From a checkpoint of a small mixture-of-experts model trained on Wikipedia: a variant of SOAP for the experts.
Below are experts of layer 13 (counted from 0) of a mixture-of-experts language model. Rows are named router (the router's row for the expert), gate (a neuron's input weights, with its number), up (a neuron's input weights, with its number), down (a neuron's output weights, with its number) and show model dimensions 0-255. Each number is 128 + 32 x the weight over its row's rms, rounded and kept within 0 to 255. Numbers have three digits each.
After each expert's rows: a language model's description of what the expert responds to; "comes before" lists some tokens at least twice as common just after its tokens as in all text. This comes from a sample of Wikipedia text that the model never trained on. Tokens count by the router's weight.

# expert 42
router:134150118124096163125157089106135114090167083126156162120137103094096119165143127083164119181090139118163132160105135106171110119149130152130118118158097154102114144110164144139050120106081082125221135151132131126149083142121062143176222122114150130145144100073117129132114189165170117157117075121114123147160141145051143061103167063165095140164172050146200154119137133141075143100117115121119147144120059131187102161098149126142154117091107140175109068110161092193110089154113075151147089150106154090142138093166129118128077161150162090175144143099107135162165171115143176138157092149101154149126173139087105155125127114181140128134122102095200151097172095221089159103169116185161065148083132100158157150100062116104121154101142152127133120155180162115149162105094119
gate0:165154157120097177049143089158093051176158093143078104136122132152152130167124103145094118144140153172057107108139217120125172121131122149113139137143127136134159126064137144070091178075104068153184090163160173140173165149115100133157096099146149115152134128114143124105096108115117139088153079126108136114112132111099127158147108143141121113090086140132180111130125110072130155129113065073133147132141036170157127138136111088092120138122165078093159136122099137144150095140148148124117146130158058157141127145151091148110058156164111158108100190104065126173121122079148093068154125176058117121108073152173067141074077114106119120127155125133109129073165157065116161117105074087128105174139123089152151163206113095159160139078114151173109099116105115094091184159116198
up0:178109101145124062057103139144159159122111136135122133057155173051099118116095139141113117159130131088104148101096119126123117152132134156154111138132129131140134097079099154135140095135136149085144121159126143150129058154124084175063167096159172149156133112101176089132112099152126177084135133126094102076089122065148135128141163174159114150089056169121096080099095129143130116088136168113142068112134191190096115163147125125156147096114103159121144080132156119151149073147132154149102093081143089093139105069128116122088139101112140160176167160130132157141130131113063019157112119131195115181118136102172107197111094171136092080116107122107089128159111091189079108136093153176138138132086173196121174201069113134117094098186173114080150126170180146159109064121117127
down0:059166108103126172113104121085095100130151148074087096107106143131099138089119104156073106089075110123155179147185129106115156158108152135100192099117101104085145119124142080158117123166083132109131155075160125216089135173107136157118091124078125115075102099107104122138143123133119216169112144162117112152100108134118157118107102136113164145152130148166210126058127106101121192122162085115155084110174101129099108118111106109135161190121165139177130133127103096168084117164133135135124118137120022137130116149061163136139103172125128095103118176148096080128129136180169185177174121129108111096127104127081051153136119110157134192180127123145049210128106144072116091142138124146088216128128148129114143136139144171072147120092065155150126105134130139108109175088152073
Main verbs and past participles following a subject or was/is/were, such as played, based, served, used, died, located.
comes before: " to", " in", " by", " as", " on", " with"

# expert 9
router:136133102218103116097131119107145130125122155126095159103116110153102110162129075113159084177134122101178131045014105149136131133099134131122090065133115110086139127109172139128112090101110125133119194119138097119107147137074084133149160079094139134156153097103131117134139104131150136162107106135168132159118089085111125084132068079157057139113124107130122146134121060124100128145058160153222122109076088083169058088117123141076143122120131085125139096175178064174165119084155096062124127164157178110046131163155101177125114138118153097135138119141071130154184119059131128130131148117124163102103183109096126113143153128154172181167188093078151186117112163164086088076129099132194107148113144120076154157150107127121126083127119121157193134128134128131098130071125114
gate0:058127072165136075215117151193095149145131135163147122134163158174166161128062074098149075129168152076112109153123181185132086084156064145128146091143180115136107084155141175168125114171120157121058162097162144137116107126118081140066134136120144156094185137132126132143155099133110138130115110078127094139133104132199158164136155113087140146192156145149156107125118154059133081108093164116119175195130061151080117143108142126149174144136102131121160086111140127081176109143101064121135151178168192087148093133143071086120149173133083132123129151159139166096111142118136148105118106135155215166145100083188158114148121112163136151116182162150102122141097123135112162132082075084053093113117147157091170135161150201094129133074166158123150121152112112146121132133121101
up0:120088127109091146099116125118135075102098118142181156145139044077152098113091132227174077111082074107150171122063120127126076184087073207115109101127131128115096160152108104127153083121133077091138117105111130153089082137110086191141101163124143099099147106148105091121162145157132078141131126123149169104079144090151133091160112127099156163148141141135092175221114101087173158182109118119071164127173134144099117143164145156136131142125110092109148121108095130087094143162094172209128158166123175175073132115139095145113123162173087117118155182158174076101127094165083109118131125171198135168108127159089165176152129131189162187122150065163169093131126132149104126141129101143142200111088136140165165174095127113111135117177127108155153143094183126128102090102105104
down0:085131101119113159129079093151087146140148122111138138117162102113181158091113131157160175098098139194146127146120156130200115129109162102081137116138144136034097156087094137163097120091157203139175154144126135071086125167098177133149129072116118126123150163109157117070117157116112125144097164124129123138099170138090128141120104140110181106240111087099132134101131167093160174079144143101132130200164153138046131100188171076132153150117126127140164101117074111128113144054077129186150132136138110128161100102142119134084149152105078139129142148122158117093143149131190135075157125108158117078069133110145173164125120135176179080120172132086177116086058135087133089123142133100165144166079101170122092110185139152117140193123178125108105202162136091148169156120081179
Pipes and numbers in census, election and statistics tables, such as vote counts, percentages and average density figures.
comes before: " |", " 1", " 0", " 2", " 3", " 4"

# expert 46
router:158167089152120151074080148119143091115162153082153139157146093169131123123105153074204093186129100134140117132035076138145159156175129104160112112158097134082088164086146076121118119129091104110173104166094109157099162134155066120092143083140066130177145078132118141170148110139149157083104166125159131135116134138090175037086155150118115155132146113164155159188149112142108135132106133124175186126109073123125088127107113168135136162177104183164131106135181123136097113072148055081137151132099152147117139136172147144132112124106099146126126144115080147158179153130115173142139094163120098080105154110082115124144126128150136169141112192036169157090163105180140061091110130144099109114103126116129205190151127149140023108116069094118118113074137177107112106111177116
gate0:200154129131115130176146127122080148165164120089086124112144077093182096149142082102170127170206120176094167168122116124102125183133165108160097094163142200117062185127133127157128118130124096075142086156076101122135144194168084103141077158168117108123123105113120125176185115178182181109102118133093160152117105094144152130114088108097119182178107138066178194162103133092092087201159177085162143137089167140127085127090163162126163155117120144151163082093040044136083089190130049072170126167135138155121069177138135107138118130127171132140136150103135158121107146103155102168122104133120100155102107151173131144098149129132139131121110144093138155137096072150102132105154178150104146157161117070173166089135152128117121154100163108148153145162143152153116124168148141
up0:195136106108102157123104104150090171150202131080083108097152056092151101147105068112161109157164077136140141173151102113109159188155152101119123073136166225118116125115163125133160110164145117079139057162104074117106123169152108107154103117179109092127139118143151145182177096135158121130140099116107131166103138106179160108146115126096127159185116159090180192135063109070073113163109144086199137128067135128153074161111137155087152160170141148191135112103061030116067132175150054110116131145169145110121107165099113153140125092138130121082176166099115142128054137119159123185099139106104091131125117133147104135116125133131122145098090163094154165108118076138122166138151129138147120137183128046138123078144122138139095135086179133132197115142153135124115121134178126
down0:075110129096057135114151086129134102149131141141114112114108136141110118068155098058101160134088107157171125121136115126081122149179175075109133156075088104094151080125123141084089096124124152091111077116147160103134140111181106156104113137145081096120103122136159128079147120107148120095128167114186135150114089171150141166142120112107121112142085137071084140149089116146118109133138049168110081110119105123130077169129137123114190127144175108082096123198109168053141140115174098100081142173136105163111179083115126150135141130166157182171102059092110141147146062143171099110136128102196107169093092078147090131048147066105133139181073126060052142145137095098095159090143163107032150142162168099158144156165144116162088115088148097155160070190136141129137112125147140
Pieces inside all-caps words, accented or non-Latin characters, and codes or numbers in IDs and grid references, such as SAULI, MARINE, SO2450.
comes before: " |", ";", " (", ")", " –", "N"

# expert 55
router:099136098157126119091093130116146165079127121116113119068079090135105146153142108113157099175076148127155128104082102179159122228144142127114112124137082157089118111160154058134106112078109140133169108088107157077163110154134117142141127149137116170197140070061121157212164136130150096128148129050138128172124124129111171064122138070113089157106142092165157154129117120162124154160059123144108152102147087128255065156071152158108142136115127151167132119105196071153112123084125144098138158123090170154128150091184153128131105133112134109108096152103101150124140107104127156136115077108122089126106136118089101126133187098101171176133164134096194141178181106132124071076148134161136128139128107099085154143137073164096087135109097093135149146091206132211139141099138091
gate0:131126119137101168172118152109094141065122120122095114147141138155092096100111057085167127167155094162136117110142100145141138150158123107120187148070087133133055086188124107135173097084122070093154132124139206104143174153129148072141109102086042114133153164111171126118159136154126117170168120110191148127181100080131127207120128138147165106131152126151123149113091141137127185125104118144101109124153160201156119174081199054143083133178149134112131152080120140167112149134158085146121159149191133087184132108136109177163087084139122147063130160067119106127137117100085141148150156140126106166159123083125144112094186105122104156182165103126164078163089114165170143132093162138153150122162110160114091092077177172048078082075128108128127154111142156106131157090183088
up0:140110118141085194179121128109099154082118090086114097108147129189099089094124044093181124153150118132133135125154141128111169148142102110071179155086090166099078103185137113103142148110093124096142130139131200107172174136111163105136137110108045061129158153137164085115192145172117126136155146116210144113145063095136120200125122146164154099161138156126099126136122169091150159138128155155115121138142160210168125149125187063123097120171132116103116156074119174148112110086193087162127124132164109080177098122114131168169092116161134151063131162098114102098156098121083146128138147157124119124124115160081158091086159116171090127173165111159115098138089095129151124096106155127141147131134145142106060090110193189071084082034160107125123140111147128104101125064157102
down0:176119135089110166175095115108089170065137086071112154133151157217132115174089112188094161115122100131158097175192141121032149152099133139120175128127145215154110138085096204123114069198117103131100141095155154105107182130105114157125167111075068073107166127125158154109087129150125103211106165138091105057116104167109161138138094139103118119154073140122118152169157062101151057117142129121167136196128156117129141166098174132072129158107108120099100155102043150129199092160100129086160138161126136085119129141140126119152155141108142134155141161150093126147167064163128114150157090092053119106156145155121131136118135147098099100133155100161114158135134113102133137126115083196091104175136127095142120158137112108164104127107150123112134170148077084077105129128166104
Connectives and function words in explanatory prose, such as however, although, these, using, of, plus pipes after coordinates in listed-building tables.
comes before: " the", " a", " it", " he", " his", " this"

# expert 54
router:153128115193130091099120121130154136164130083132074145118144128169101160170152160066131103157145095175140110111000152109160132137138135130090129089157079173127109159106122128155055108077064167164128141193135142111080092179064075162108151117131122135137106078142098140155125124144170131107170131133137172108131160087121152086094102116137100115100197085168131168125113128158118178119100100150193093148120131149117144114132136135105122137123130178141122089155188161156144142127154134109177118136065183168107139141213105134135114126169117127123165182090143125156208142164105159109146156135101129120099142142083152110135177104114152122078133137076162153100155113188127068089155079151121112125112134121091171199132152102180083143092110154141099149098153154149124170139165161
gate0:130133156127084079124156156088121093169198074135138068172102156158059215141204130096147156113091143133025141145126093092155120142164130125133126084128127164098089120101188149134072122135081111152185094170140132134161108139080129141105161148112131105126100155155137152177142170114112117100172143095122132090116119151080156118145176092120172077089189124124106114124141123062127133111084146138160136141115100177134093180117129119098127139129122170153168231171099094095119153154107154121142163111100113200098042153145169134170135146159121123128142081165169169154128116115060136179130117179140119170091151182103176130182131103118141206117141133126104071120170096127112097143111142160162094173128139172153101131126093122081079143068087131184154113099122123135105155142120135
up0:140150133115122115109211167123159142099117122136117061224103137119114175103140165127113134047167134198091089127134083106076140071164088095094104064145188106040107105152139140133113156078137153125168186102128188096120078131116099110150169060149105105147123152161111118127132136142114135098163121109141162122100124129180111124124141171141057201122066121149106143103102077151106051109144201104145148074130107172122071113088137102115115152088095160162154169150138082113088136133094098155104175131063138125145165129193071113127112107172116124137101182131165120136156127151117114162228100149072127138096134125096149114136152098120178132083094163097100126115152109103164126158111141143099135120152198157093110059120122105113174130152113139101150118144101166136143129102161106
down0:141147140109141119154063153101175166136064163206136124137121120121119124090101135166040127123125165075153066158095103151121066116083156105099130137169149135083139107093152140098107143136060115117119127147152114156132135138132149037157149058161141161149076192114140067093099071142085129126126108122166147079146091190178118124150146149132104147131192090175142141125093125099141089099125147153172105127176149146153165121153124116124130140136112122123174120137173144148084142165102201114143119115121149153134189113143123059163146147129127119081154109160222129009102135137082106164142120109122156132123122114087156118064133095106171111209094107125157108081122100120099133135125119187115125083175155096068102130108167179123124105182070171156138097102152123128167164138142100
Single letters and short fragments inside foreign names and codes in lists and tables, like Nicod, Vargová, NM_, Luzern.
comes before: " |", ".", ";", ")", "}", "/"

# expert 30
router:116149097178139109057085082119130130099150179124101181123141073171138099134137131072149122183146137115156123097039068145137137139078158154102104124127076110065100144122143111180105078129128089150154149120119118105133155158106137200175138119118126134140115128101103133118119115140177093168094101168133165158094128089142171118050080137184078183138179131146120145092109070127077131105099146113168132149093087121148127094164130137153111097107162097136103110174186087147145115095127132027097099162086117106061145128126134108162090152113108114111130139131068141140172122083195155124148130107142143091152184130040111119128213126108212130145155140049137163113155116129103090108129107182202080137121152175100162158130087102142120123119105103141163123071118176143135120098154142
gate0:133100142101103138117131124130132116085125111116146126163103149126124086071124135124118105170106083045096128095118177136156175197155078085040094145143070123115114106154132171124101130141084077079112106149180153107160175115113142141107083144116136104122142117116142115116104167178134094158110143157174177128154137158135137129156160152157116144122085209137116148183137177110118160124130078123122084148118132112190169201128155124125108099102118154119132171150169207145118146143105160169153146100089133136122083078085151093169128103052239157106165145148072130126132123169138128138065107076092113085134165145090159173115186088119168126145167078160119179119065107129059141149088081154090125133167102130132172138068131137141119185119073044150116153126108142091109104160116124
up0:107152133111154064137070134123089131104134171159127146136183136172107156121121144166124161079136103239129118171152166166109160090124171099198146102082171159119177229153132136184115116099146166202084117102117160155112091105140172099130161099165115154141105126155157110133190122093103127092100140193094056117083157090125131102083128135102115130133143081084110134150079120143090109145159146125159140119139091174121091060147128103178117112085115075166126121091077114121109164146129117107061161103095140141120122182168093158081175119154077091138096140157113139146107105129102153148162081152107116175108098096121118093161128161135122127148069153124156092135182135128159099118162085154048118096086136115133103112154085098129095101135144198048140084144079098126124185122125147
down0:108094121127112078139119179141086141142144152099120157074142113188147154064157088163063128128137155188077120128147092100147101094152127112148167119074126108128151198121106107154159151100102158172092139072134127125109143067113083098150154146157109155128127131094200131133136149203094059143121173143167085108104097136116064079132119100157150114114096103141121135076132090191089112137100163124080138127146129126146080116190075165155135107095133088126124102178125098141126095085119178119105180166104084142151122126106124084142022129151033142128073058091151216089092133170056173116179160132189121126127148121132075164137148121136109142142119083079134091141146124188150143089185103134130148097107133140149111132145085128125122135075111167095156161150151122136148151099090127
Pipes, colons and semicolons before numbers in statistics, census and results tables, plus unit words like approximately, kW, aged.
comes before: " ", " 1", " 2", " 3", " 4", " 6"

# expert 52
router:156145111177111119087112122121143151183160142179102152154085120165086154161128090120159110214150123091155130131116132171184093128134120153162119073183120188101084114132160114110138082101066131130157153127147119122112086123120096185173200099126139172183139127107154154141124196098108112137122178140156132124152065133109142126134069087138144156078168109159187155147077116116131179115098106130172125119098126173156093128078114156123160134170149173136126139153172108104134081157152157113129131150063106096124117120165156127118077130127148179184139121095143087089160136112111202105110117173059101080076161104139106075156174138132226154121130195069136144117122134148125068083139086176181088131126100124151140131071105154104113139110123136111102089086217132167185112121156085
gate0:079132129110126100108124160178078114158100141122123135102077131138171096157064117036075185127148092088158085148118122122153140128155123176137116069103141131143077090116184154067157171136149165143139106159104160157122117167134126128136164082109133163112183174104091125108116157131137131201156157119177181173179104107185117091100123142133122150124142105171149122126104183163106096095103138095156123104149146100219079153121142216102115084084163130158145141079127106147152123130153160118131131168145161116163151047128151160182110098138144155152096114094124119089087126118108123112125181119113135102188191111112145053088105052171159086153154180120102093129090121103109106110085136129132154091049115100084118144062136167124091076143136137172135126056108153093125163125095115
up0:147139132084195070124149190149100158127082136129071105117146113083162140157099153062139146168095171091076128149120106090162141072131108155135112135091114147129122123126144112127147117075186147041164089154141124104169117146159125144138086112147057126151102110083123105140138161124182082132171195093122146160101147083144119147082140116103142140093082117159163063095153149119106116144097084127148132149124113135147064155144112176116100121038169157158105113147164148115166118130097163130134063095133138121137120090128138127114130134121143144137118182095167144141136072083122128112131121164123159070209120086085106079152063088172094090153110135128103118137129191108108142096113095081194177126095089094192099133088125131051141084129114132231113144130111098094107145138147213
down0:120124141144158103075178134120170143155097153181115111134070098115163186077107204143103118109135174161165133125143055173137104102158106174098161166119078120169164098207171100055135144153104121122111151176139140135177108166112094085104123103118109123106104139092095095159123119212182110153112147111181127141101090133115103107101130140143145101174184130063080110121103098049110116147130168143115134135090129114172103169136089138180141112087101117126034119190140118153125167141099152126161116134152126092104130144102074065132125130183106166150119185178116139220129131112104118177179129151109087115163186159150165154149112080104111107143120103108084148099177122115172085090117135130053149121104128104130136077102134115128185107128103101104203136123144147168124165132116180
Words joining items, mainly and, or, &, until, due, often in infobox labels like Class & type and author citations.
comes before: ":", " the", " time", " name", " end", " career"

# expert 43
router:192153128203117120124080100152157126153190124127096134093098090114136136134085154075127156156113171090123158069047100125150164137153127159137166092149085154007089132127113073117116132110134057150117136126114144145050102159128116127154155101119101144173110134088125182107108163147132144163153108140120146110159118120087140080110131114118103109092178113152134176133092080139119146129048149128119149097140141173134130111095101145113128155162112132178119059153159104143176143129124132054072087123055119189155147146125149079124083151119100099127199193128133126108202111170136129142182094110131121095103172148109118144104133182106154107151092108072159147095156124132132057112122110164184118199102088176098117182140129098160118133138121139121121125122182235118114124105110118
gate0:151057100128121098115144094140145095135190134126136134141079158154174132109100155064153088112078159143158184122116140051073189142090102142090072088110116181049102087087121078137147168082095135164118151063133133146076159150120087170125172126103099128132140096163141175171150118194116087085177153143169121106183110136135117081160143133163154176089080123144147150161157125118093090160133107068125165166095117123122102157172079118129138149176104086185105103116144176097116121118120136054141057169118105100084132108108137119129109119133155194180130089167133131138148130107118134095096139099120113121124042162137124129148180110155132139165113146065184089053143132135177113134123085127133112117078137130127106154081122116150116063105227131088116121130162149116094113136154112
up0:100176142131129101105083112114165136130132151161077195122149133110098109112175159122102132145179117165107111143151132166148104136136125145150147124138148057153162114172186158127042126163132133109128088164142125148222108130145194147153133144111119122082099127067153121067137133070117138132123111125112135175124114130120076181152120136080106161088171158040150111109128085152154146127147123157137114077152094147077164113097187101136143082083171156119163102141139137088127150141115129097060163053101153099159130173172124167059082151170141099069160132066082104075125104178151146109109113196138172176134178116120159146144102176111095122084146080191116168125079130121131135106115190130128077144133128111143133057121089088121150169118105082146146150092112120160194097111083174
down0:136157110160131172114189174157071093086142158123144105117157096122163094106137113139113101089114126182168155100108167133161052115124116169110179140156092102119143119152139182100125123093124113113137158134084167148120148086101124063116122141107127139145135141139087145159129088141099203123150123100116151172087130164156114124192093132128110085142151094151190113127145131163193130136118099148165098112109125120065137103166127163139154133150133115152139162173240111171054117149079085113166142208059154147142103101186091140149095144140081133183106139109110152099058129134170177115117115108150132115148142085186099168167092153096104108111165098156141143060158198211125114097100112164142196123078124083100123134142169082065145094103145131103152085188107102129176121161120146
Pipes, line breaks and scores in tennis career-finals and sports results tables, such as Win, Loss, 6–3, Pts.
comes before: " |", "|", " 10", " 7", " 9", " 3"

# expert 31
router:119134142137097126108167113094128141111151103112128180139107117151100122179107128107172091226121143138155141087103168113162058139153148154132162089172114166071122111138186134151098137131100128150208145167093098099118079162145067154162204061112123140148138136129132118159114152168127110158137133085102114122152148122060157088139122077104101185131174075135114121155153140176105158126120085106177122137121093113246097125069169159129114103128132162161126069130186069153106127131134095133158108180065135121136171109190145116095078157157162083128151179091104125140154163121147184126174059142061113109144185150053106131143157086139129164158185133112145121162158119132116141113173130171134103166112126125160147115113074122094056124125098120117137176145195138159163145107140109
gate0:121151157145125140169165085116132169109132172137104132128112117111141103134117088113162101176168117126133125109136105100149054133148125104125133126120048149162149147111228143113161166117076121123150092175116206100103137088134099085159140113097139091190040136178119149126106172167130093191112147135170118124069081145126103148096175128152121132118150089140185079088126112134100140099133123118176070101134091122184088150132071184134130130151152125154125129144121099133152113168124111190100128093114138100084118069123094105054106118087104132123061137139117117120130110131157164134106134148022142117178140101132119136145123189071108136136147212124129103181115095151065141083146090076117220099186158158105118181072122095132132127047135149132155124153133142112157157149170162
up0:102141114119117168086085174122134116167118089111123139145170159139162140108143139150110084104093175117111120201110129134113147071137127136103120139116196107075064122128040125159132087123162077118125172075177109130119115099119130187102118120131122106107206114105120110127107144086129149109116080123106126088165152130114135097123103157081168134128114154105091172136136132129148139111101078168084175156186180112073163120147170066070138160116088121121140154099116093107114110104134148058153113163113156197147108169070157118177146151177155125159172145134139147131112177124122125147137145120232155084043108134171110112155119098206161119123101064134143082087104173116131099166120144184169043138087117120175147135146136162098108126224143185120092114101125110149080095125098118
down0:148157126159112110138101140114124124137184169120144071132102133091151191095067102155165117151159091121123091152133190210144081114148170130099135131121156089112119045107101106138150122105124124115113082152077114101095151103099087139090205161072084114112097112104118130133143120085101085109130136198177099156082131131139136126130162164193114149094080127153141091138082109098148115109134160132166129126198146184094102104193098147113121098142108119162169066117136127106065123210106144108125061124036156157097065093129073113154092114156130111115065122126092082130110114102130051085134151113179091177127098164101089098151122169149104087166137172115127180209098128119115092142097141085132192119126117121105092149114095107087141122151116143133129098153090117108154066123172127
Prepositions and participles following was, is or came, as in came into force, remained in operation, during, built, based, used.
comes before: " the", " by", " a", " in", " to", " on"

# expert 13
router:108182096159076138099073137120115177119197103116116151095118117186106152131145141100191149157159160135203126103117140171193073144139099174112144155157148167089144085125143088111101087085081081093133141119136122112091177193142126158134124090102115165107104152122087191114165173172113148137176154123100111136179186131116109118152139105173110148116127066124116110170084088128136183153115159086138140101120039090157084077146122138111114109100124130165127094136205132117142131079173108096129145154108164128141156162138106108095132156148105117134101132120119120174176174137137177155145136100100126130126142121088137134143150110114180082137146183085178178172185130168154084102108118224171158173157149106092159179174061203128097133079112107123148122079142119189143163133116086
gate0:080118164094114169120099100119082127047167104105133133124143115136107132212072104093120126149120109131169099085112133198143091129152132109108098127170108141096195059138035158154117143100170147107131110143129133127135164236139163085146139144157192172099118098142093112151151135225169141059136101110151163119127188122113110075185062086171111156167088118130090094160123118127136119144095152111178124118134172154122125089183108128153087087090125096123175138171137149152075151113095110084146124151128147117094181146103137087127162075118157145141088119175170086122109157151137173182135147090091086121176126104133085125120103124081148111111087103100149127148179166132091102142142119156133157151089131139044100160126101139135144139152108091113156035078151103109125118132124100
up0:140117087195148095080139097125134136132135127110177118137137099076132103140152092161201095153116109126168081110115104153134149209174099152136121122108147100090149111135075055113125101144143169114124107151169097143084129053136182166074081117101171151103148069129095073061187089161120074108146134126076122127157122137111128124128132170142113142129158129166090097118080109154132125102161096083103140153167134047086100080130144090187108127152093046126151123073182117093109075157065131114157161129089177139151145139118205111089128123161171147158147152137160112142201106172124099141125151146094163063121141127132136153110124120121149134175096068157143124118080120127100160132160082141155186090086057113124182131167105157140099060110047115117117124179135115128135099117129132
down0:141114099094158122087155097147086158136154150122090132102133170104097164089109153127109155121155162149122154132076174141134114176139132134090126128136112198137065176141068131134097204161114131118116121130147116142078110162115147115110150097172102143085187103131180184166149087115120130104090142061126129144101113130153087149186128143189130142175114088120139114062123135137159172139103105101168121101152130211117112119107129117099105066159121149114169100088174124132112118140107084106159094101048136191145192136148129116147125147092161119063158079133096151134091094141118165190084120160137078172116113164118077115131112168136082089157103119163180187112179169094110181130253149130125116162130130122124096049136113140157111124129118086163124122161170060157108079077158173
Words and section markup in articles on films, TV episodes and albums, such as film, episode, novel, == Plot ==.
comes before: "\n", " The", " film", " It", " \"", " by"

# expert 3
router:164151081207132142115112124070189101114128101146071121099164120175096086147098114088190112168119138094144122104039100139189146121098133164185137077145126120068122167128121129099081078065035117140141180123140127117077148178110078166107131106140120152152107092141122131137134133171129173128156164118142146158092171055090194064128070101166100106171186086154122172140133092121117173154090132124136178143090130127139093091158151113140114151100111145188088067116191111141166101120145095104152148104139180105112147145149154081078125140154127128121137150094154130182153127149178159134136128109133151112158133153106116109147135144134164162164103125081157200129158113151136154083170133198188122117087089096103139168100037147183094168106088122117157128122126163129148147139107108
gate0:180131145142131183105093126071137098092125091183146129145135069118145049116142099144129135172144113174151124196106104078114179196114136104172162113082149092164154133181178158113151137092135128103127096139140160153079113129072122158111123151120104155109141145102109047131098156124124196122170162087138146096168119131072183109096087099126132142177160116131181206181095155126127059114111097123178141101099102198121105132141155108165120196147128206129102173150178149148117144175170047133135127097147149145111054185133120153125137131126126136074100131126145116155148111151180096153162155090152116065124161123101158134195133183152131078142106094086149160144124117128094162136164100153140091092084126131103119139195098164150111166120122119129155085066132174084136079137148110
up0:158132151130153140149120130078132112129114124182127114115101073122121089161148070152095124160122143139144175170107104079098175202101151120159152112084150108164129145223187151102118112106122143083130105116142155136085133127047119180136127133112115199130172145121068072129128136148139160162191193059151146122162162136090136121110094130119120167163165147116191169160122106125137094092125086114143107140106111197139049146089133096142121161164115198137130165190169141159139121189157044146129078108174112144118040183130114153096143126137157134094116147130141110119133123138186104100162150088139127074123140130103151130161154157139145069151133095101122176136126134130073198112195071159143081112102134102063088121147106156160104164107176080142162116079108119090135089151138139
down0:033209097113111084142066094141054105140100136139115138136161122121131140144104118171102203135105176078100081113127188102149123187157120157123074158161183106151135126094126112083177114121097107100113096066157108136120094152140108034160123128135176146122072128128128110137161094110120124120124088150121094132081192129153103106125099139130116117092157142140084125165193136125124092149119201139058062125144101132109093147131127144132192111127126033144148112149139121075114097136095039105136092106145071104127198182107166152133146092123133117123155157140147144181150138081124152115053143150119145081174060142077156117134138126089105118107200142120126130170117124125171075161105073146183110142157156161144102141130134184120108139114142099127119145119091122110108116141190102
Units, field labels and values in infoboxes and result tables, such as sq mi after areas, Born, Country, kg.
comes before: " |", ":", " (", " /", ")", " –"

# expert 21
router:133163097211141162130107092119105141120177145158181161110127125174132111152099150041195139161125098113147128071091117200131165151127132169136141141111049132104115124125153112112078083077134136142158099162119139134085066175129094163165164129097123130141082096118149159167193153084094120116120116144163183134090118126086212115149125077152126153190189071110148154133106123159112106117140100099148144056103121169126084129119123130147096120148123152168105105134182106147133132121149147025129123124112135162162145133154123119140111172107141089126159136133109117157178135189146209139169123110121112138091155153056068161131141121123208145126112091056158151113147126121102040087140141152190101177113055163124153143120084174150129103128095131100141106111161166115167106111132163
gate1:114130073115099176145094049125078086127094137117128139166106211109159118144149104127200140091156105128141091127150149096092125089069120142105070105162100132200095111155111166117073100111193115131148202113116169112114071108110050133129113078111094131118186139136044102141125090128110070116127089160162185152119168146079145156140110138157072139118095131206118071166114095144112173129135103120188107152144083090091095143126132098119100147141082130116135181159054094123124100193133089126127132148147133127128140130144079185162146127152203146111129127098099132097131099178121196176102114065096147182132131174133077097130163157118137141134135079087064140197134137157120109080142127186084144143107113082115141113095142124142138110137161089143147163137126121113154124100163098
up1:157092197126185117112163170132155176163148169134142172082141000131111168142080168136073097116096146130090166138157126127175097177136142068176188149098114137065146111081147115130134164137063144145114092146138071126122140148108194109154123173151128134139119097122164149090146199096113194133121173107128097101155088104147095122142147140080172085141139152130159219095134131132135095096088138145072140174070186141195200100132125150135126114121175087119111110099158147112121151105175144146106120113137128135129140113089181067117087145126092130180122135120165100157136168075145048100134087160172109099156084079143169142154082121143123090148114154142181134089141111139128118164112121079138109150198156164132142131158142124130115117135105190111142116135126167114143120162066131
down1:120164104132172164137166138132148187120153121076181093087073157088165134085138117118113144158128141134071146076046152156143116149189156127119096145156099161164095123137076129119119141089078102162138130158155103143073168108108124130154100134171114170130099147116102106097132151115087123139073125138101120135096153132116180098163109134048196117100121091132074098117107094156171136157029130118095088196124080159204152094129174113117105128142119135174133102104164095145201171155137106159112085118091163137163095154173100096104183130125099156130124110057144129090134158145138083112124115149082154101095131116131103105130124186093088193142106156145206140132121134201085187104095106175070118119134094083179159138126153101119107171113137133165109202114157136120181086165137150
Markdown table separator rows, header pipes (Pld, Apps, W D L), semicolon lists and infobox list dashes.
comes before: " ", "\n", " 1", " 2", " —", "---|---|---|---|"